config.toml
d_shared_expert = 256
activation = "swiglu"
router_score = "softmax"
routed_scale = 5.93
init_std_router = 0.00756
lr_router = 0.000419
norm = "rmsnorm"
train_tokens = 344900000
Below are experts of layer 3 (counted from 0) of a mixture-of-experts language model. Rows are named router (the router's row for the expert), gate (a neuron's input weights, with its number), up (a neuron's input weights, with its number) and show model dimensions 0-255. Each number is 50 + 10 x the weight over its row's rms, rounded and kept within 0 to 99.
Before each expert's rows: a language model's description of what the expert responds to. This comes from a sample of Wikipedia text that the model never trained on.

# expert 4
Description: Prepositions like of, for, on, from after titles or roles, as in "Member of the Senedd for", "responsible for", "Commission on".
router:47 58 55 48 56 67 41 59 60 64 34 59 40 41 48 53 37 33 40 42 56 37 44 40 63 42 41 36 51 53 41 38 32 54 58 61 37 57 48 57 54 55 37 39 48 49 45 34 60 48 43 38 54 39 55 48 72 34 61 49 35 59 47 53 61 45 51 57 62 49 48 67 52 60 43 46 60 41 43 63 47 62 46 48 40 64 73 53 57 51 52 61 45 42 49 46 45 66 54 50 59 62 69 60 42 62 36 44 53 38 36 40 41 52 65 52 44 44 35 47 44 59 61 57 44 26 55 46 47 51 43 43 48 58 47 59 45 50 42 63 69 63 34 55 50 64 50 58 52 55 62 49 42 43 55 36 60 39 48 40 43 47 29 44 32 63 65 51 67 68 37 46 47 51 62 65 33 46 61 48 39 53 60 63 41 48 57 44 61 47 64 57 41 58 46 51 42 50 52 27 36 56 57 40 36 47 63 61 55 42 54 57 50 35 44 65 48 40 52 65 57 46 40 27 39 69 37 58 51 40 36 47 56 47 39 48 59 41 45 65 71 40 53 53 41 62 57 57 60 35 36 46 29 37 66 61
gate1:44 58 66 59 49 53 41 47 46 36 34 46 62 55 43 73 44 46 53 69 37 51 54 46 53 51 66 61 51 55 39 51 54 40 44 60 52 54 45 46 52 49 45 53 41 58 61 47 50 74 44 41 43 46 46 55 47 49 63 49 58 53 49 29 62 49 44 50 49 43 65 34 39 51 26 59 29 56 31 63 66 38 50 59 33 50 65 49 54 53 37 36 52 27 59 62 55 52 43 47 63 60 46 48 50 59 53 57 39 42 71 42 47 54 42 50 47 52 61 49 52 69 53 52 47 68 41 44 31 58 71 42 56 49 58 40 41 39 45 47 46 51 51 51 46 37 62 34 38 43 63 52 31 68 57 62 47 53 48 48 52 54 40 66 69 50 47 52 56 42 51 69 51 48 52 45 51 44 62 58 47 63 62 51 37 55 69 60 53 52 62 77 66 34 63 59 32 56 49 22 47 57 51 51 33 37 52 48 48 50 53 30 36 62 38 49 62 39 48 42 47 39 63 59 47 40 74 56 46 55 37 37 41 41 49 45 33 55 34 46 47 55 63 68 38 59 57 49 46 40 58 45 47 63 50 52
up1:52 50 53 36 52 44 46 52 61 40 45 59 54 53 59 49 51 47 57 68 36 68 51 48 25 64 63 54 49 78 40 50 58 42 53 58 32 55 53 54 46 48 61 49 49 60 49 58 36 52 44 42 47 49 49 60 36 43 40 65 44 56 62 54 41 49 51 59 53 27 52 36 49 66 51 46 51 62 51 58 41 46 53 51 34 61 67 41 44 48 33 58 57 33 44 49 56 51 55 58 59 38 39 56 62 52 38 49 51 47 49 46 59 65 62 42 62 48 49 74 51 43 56 47 34 46 42 23 54 63 42 28 34 49 58 32 53 48 60 63 48 38 59 60 37 64 57 37 42 70 59 51 51 70 53 50 42 46 49 49 62 47 39 47 56 47 44 38 41 64 37 29 43 44 41 43 47 61 61 49 63 51 64 73 40 28 39 37 47 32 46 56 53 46 38 36 49 45 31 36 59 60 42 52 49 44 57 54 55 42 40 35 56 56 48 59 69 75 44 46 68 44 61 43 49 57 52 47 47 60 58 38 48 47 43 40 55 47 55 46 71 61 44 40 42 61 30 52 54 60 58 50 62 61 39 36

# expert 18
Description: Past tenses and participles in narrative or argument, such as said, used, decided, stated, asserts, admitting, often following to, was or he.
router:36 41 43 40 50 48 54 50 25 62 64 64 49 56 63 45 34 60 43 51 53 53 44 62 32 28 70 49 63 39 35 57 50 65 41 61 49 36 42 65 49 46 43 61 54 40 58 45 55 49 38 54 37 62 53 43 41 42 66 50 67 39 44 45 65 54 40 53 37 39 48 37 71 37 56 47 50 51 53 36 50 47 56 47 55 39 67 42 51 54 66 64 50 49 44 48 43 69 42 62 42 44 33 47 51 37 48 54 55 39 57 38 61 45 55 47 46 44 66 65 56 46 39 62 40 66 51 57 46 40 35 38 59 54 47 49 54 56 38 46 54 71 42 49 48 49 63 47 58 41 62 39 69 44 56 51 60 54 34 32 32 45 60 41 60 57 62 52 58 44 66 43 36 48 52 55 48 45 42 32 84 59 66 31 60 54 44 47 49 53 45 49 62 36 58 41 39 51 63 45 38 39 63 49 36 57 41 68 71 67 51 54 45 66 44 37 47 53 42 46 45 49 36 40 48 52 50 57 57 53 50 43 53 43 44 44 56 33 65 48 37 50 41 51 67 61 65 56 58 53 62 54 42 64 51 38
gate1:51 53 46 59 66 39 61 55 39 51 48 55 45 63 49 52 40 45 40 46 45 52 36 58 43 45 47 46 48 51 59 53 66 41 43 38 72 54 37 54 71 62 56 57 52 46 46 24 41 46 37 59 49 61 48 70 46 52 51 54 56 50 44 39 60 57 59 49 43 51 42 46 83 62 45 41 49 48 66 34 69 47 41 34 52 34 60 50 66 51 63 51 29 64 57 47 54 59 53 72 41 37 51 40 52 29 50 36 36 45 69 43 44 65 52 49 46 48 60 52 64 48 42 58 60 38 52 45 62 62 57 46 46 41 45 66 43 58 76 61 55 56 51 65 49 55 48 38 50 58 53 52 47 71 54 52 53 61 55 43 42 40 46 45 70 64 48 56 62 41 57 47 50 49 52 59 42 60 58 51 56 42 51 63 60 53 58 66 41 52 52 51 55 63 51 69 46 45 60 52 52 44 64 58 50 58 53 49 59 64 50 55 55 48 29 34 50 68 50 50 42 31 47 55 43 53 63 50 52 53 58 37 53 40 53 42 40 48 59 39 88 36 65 19 62 46 58 32 49 50 60 54 44 54 48 45
up1:60 69 43 52 60 62 51 55 72 49 31 66 50 44 48 46 49 31 56 45 66 42 70 28 32 75 55 56 49 75 52 51 51 56 52 46 67 49 30 59 61 48 54 48 49 52 54 56 46 47 50 50 52 45 68 29 43 52 55 55 43 39 50 44 48 45 54 52 47 60 54 41 61 57 57 55 41 57 35 49 50 54 45 44 57 50 61 59 47 58 62 51 55 52 70 57 69 71 36 49 44 51 63 68 49 63 53 51 56 53 36 58 43 48 56 46 59 50 32 53 54 47 49 58 42 75 56 59 51 62 66 58 61 28 44 43 60 32 71 46 55 49 39 37 40 45 26 45 45 56 53 45 45 35 43 34 46 53 59 54 65 58 68 37 45 43 51 53 41 58 57 37 45 64 43 59 49 27 53 46 47 50 46 42 49 47 57 33 51 45 59 54 51 49 58 49 58 52 69 41 47 47 33 52 66 58 33 59 68 54 49 50 62 44 37 50 49 49 58 54 40 55 35 54 37 60 64 69 51 43 44 47 52 62 33 51 67 58 62 39 61 55 43 54 67 45 54 69 43 47 62 54 71 41 58 59

# expert 9
Description: Word-final pieces of foreign place and personal names, such as Aquitaine, Picardie, Argüelles, plus country names and periods in lists.
router:58 37 42 55 54 53 32 72 67 50 45 38 39 31 54 62 55 50 45 41 34 50 39 51 66 42 46 39 55 52 55 51 45 47 42 39 47 61 55 41 64 63 49 37 60 34 31 58 38 62 57 58 49 54 49 54 43 57 37 34 36 47 50 36 52 38 56 36 49 48 64 64 60 64 40 54 48 30 45 39 42 70 33 59 38 60 42 58 35 42 43 55 67 59 42 35 60 54 39 57 60 53 60 67 43 65 45 48 53 42 48 58 62 51 45 57 51 41 35 45 48 37 49 57 31 47 33 55 65 44 54 64 50 39 62 54 44 62 50 73 47 45 50 65 38 47 50 55 40 52 41 61 32 44 53 52 43 40 48 48 53 41 49 51 64 27 37 68 43 43 42 52 66 70 57 59 70 69 42 39 29 49 36 59 37 46 44 47 63 30 51 58 39 35 61 54 61 60 37 50 72 56 48 56 62 49 51 48 36 60 63 45 37 49 41 48 53 48 56 45 54 42 58 62 42 55 57 52 53 40 42 40 37 57 31 45 43 55 60 44 47 58 51 56 42 61 59 51 61 46 48 41 44 66 67 50
gate0:57 36 59 32 59 43 67 44 48 73 45 61 49 60 46 68 51 45 56 67 45 53 69 46 50 47 59 48 45 53 64 35 58 54 56 41 44 56 56 63 55 49 45 35 76 54 58 43 52 52 67 48 40 54 49 45 64 47 45 44 46 43 53 37 42 67 39 45 50 51 52 41 50 43 65 59 50 61 33 56 52 35 51 49 48 61 45 52 61 43 41 29 38 52 63 62 51 48 38 68 53 56 62 33 36 41 51 59 44 46 56 39 45 83 55 58 58 45 54 53 71 60 42 47 38 37 44 63 40 54 50 36 44 53 35 42 75 63 51 61 53 50 45 53 34 41 55 52 48 43 56 40 62 58 46 65 38 40 51 42 39 40 53 49 55 50 62 42 55 59 34 70 47 53 34 57 43 42 70 67 46 63 62 43 45 57 46 59 47 60 45 60 49 60 51 47 57 61 54 30 55 67 51 62 65 42 47 48 55 45 46 66 58 67 41 49 68 52 41 52 43 51 45 49 68 62 47 50 76 68 65 55 48 51 54 68 23 53 47 60 62 48 63 45 63 47 55 58 63 45 45 53 49 44 37 36
up0:32 47 42 34 68 62 75 51 45 41 64 45 68 65 43 50 48 34 54 52 58 57 55 52 57 36 40 46 59 62 65 53 38 65 33 56 60 37 45 46 42 54 50 23 43 48 49 57 64 21 36 72 43 52 54 55 56 42 49 48 48 59 53 46 49 60 60 44 43 37 51 55 48 53 25 52 53 50 52 42 49 39 59 51 62 52 62 65 42 37 64 54 56 49 43 59 46 52 64 43 44 53 51 54 35 70 41 49 58 53 64 49 56 51 50 54 50 58 33 46 55 46 40 64 49 31 44 47 65 44 55 48 42 55 48 41 61 42 45 41 37 55 64 48 38 49 61 77 61 49 24 62 52 44 59 45 39 46 33 61 60 57 51 70 54 45 53 35 39 60 63 48 58 65 58 39 42 59 37 54 38 48 54 43 49 62 79 49 43 48 61 47 58 59 38 45 46 70 55 44 54 41 61 45 53 31 59 50 62 57 56 47 40 60 60 40 52 63 56 34 45 45 47 50 62 37 48 56 52 44 58 27 52 63 47 68 46 48 44 56 52 63 50 50 57 55 62 57 40 37 46 58 61 51 59 36

# expert 7
Description: Possessive and personal pronouns and kinship words in biographies, such as "married her", "his retirement", father, daughter, wife.
router:36 53 39 53 43 55 37 47 48 46 64 41 58 39 62 41 45 64 52 46 41 59 60 39 57 40 42 46 47 54 45 40 58 64 45 58 33 60 42 47 51 34 48 62 56 54 59 54 54 57 36 61 59 55 46 49 50 34 54 52 46 33 58 42 61 54 40 36 36 54 48 62 56 41 47 67 55 52 55 47 48 57 57 74 68 51 56 47 69 43 43 48 43 46 42 49 46 37 39 72 58 64 61 62 45 45 36 42 53 43 57 53 44 50 57 51 36 33 59 29 72 69 59 52 54 51 40 65 55 38 27 33 34 44 64 59 35 54 61 49 47 47 51 31 67 56 35 39 51 52 52 61 54 55 45 40 45 45 33 45 47 43 47 64 48 52 51 36 61 45 42 40 39 53 63 64 43 69 51 68 40 58 56 64 45 47 42 43 51 53 60 48 38 56 50 63 44 58 59 39 27 50 53 41 55 41 52 35 71 25 36 61 69 44 55 41 40 53 53 43 62 33 60 55 36 42 47 43 48 55 58 49 70 59 51 46 43 51 68 46 33 51 27 48 42 56 38 55 58 61 71 57 41 42 50 43
gate1:66 36 46 53 48 74 45 51 48 50 55 56 62 57 58 52 55 41 29 51 63 49 59 37 49 47 43 53 49 60 35 45 49 49 31 49 51 60 69 45 63 59 64 54 29 77 55 56 33 62 46 42 52 60 46 47 49 55 62 51 54 49 48 36 61 51 47 61 54 51 68 46 57 60 59 51 55 60 53 15 15 50 48 61 60 57 49 51 62 61 52 50 44 50 52 59 50 35 28 66 71 45 50 38 49 47 51 80 40 61 64 51 58 58 53 54 58 45 51 40 62 48 46 59 50 41 47 39 54 52 39 45 36 51 45 48 41 50 48 52 49 54 72 54 50 45 54 40 61 40 47 53 56 63 55 46 46 47 47 45 43 64 49 44 31 57 46 30 57 39 62 33 63 37 56 53 60 52 46 65 54 61 39 53 54 44 67 48 45 55 58 45 56 62 67 51 31 31 69 73 56 41 52 55 43 57 55 37 63 52 44 58 55 52 63 48 56 61 25 40 45 59 41 45 46 40 28 48 56 52 37 65 59 41 55 60 40 43 45 52 59 56 61 49 54 44 39 44 53 51 61 65 41 52 52 47
up1:43 46 38 46 50 53 56 39 55 66 60 43 41 50 61 48 54 53 67 50 52 44 28 45 50 53 75 55 51 44 49 45 49 70 38 64 58 39 41 63 51 63 80 62 48 47 38 44 33 37 54 44 58 55 43 44 61 47 67 64 57 63 54 59 55 51 33 52 48 44 47 49 52 45 44 54 38 54 35 46 45 58 71 51 41 49 57 49 45 61 55 46 35 48 39 58 63 62 43 37 50 43 42 38 32 39 61 40 57 51 39 58 54 62 55 52 59 36 57 55 51 64 72 42 48 50 49 54 47 59 37 48 44 37 50 39 49 43 41 57 59 58 48 37 49 67 53 35 31 41 59 63 51 51 48 40 48 33 40 62 36 35 35 57 57 43 87 38 49 38 43 57 29 51 82 49 51 39 59 43 49 44 46 61 51 68 48 43 56 46 53 50 35 55 51 33 70 52 40 46 49 55 43 79 55 44 47 67 44 51 48 52 51 55 49 35 39 54 35 54 61 39 23 45 39 49 50 39 46 44 56 56 33 52 53 45 56 46 56 36 40 70 50 56 47 55 41 47 50 50 50 47 56 42 56 43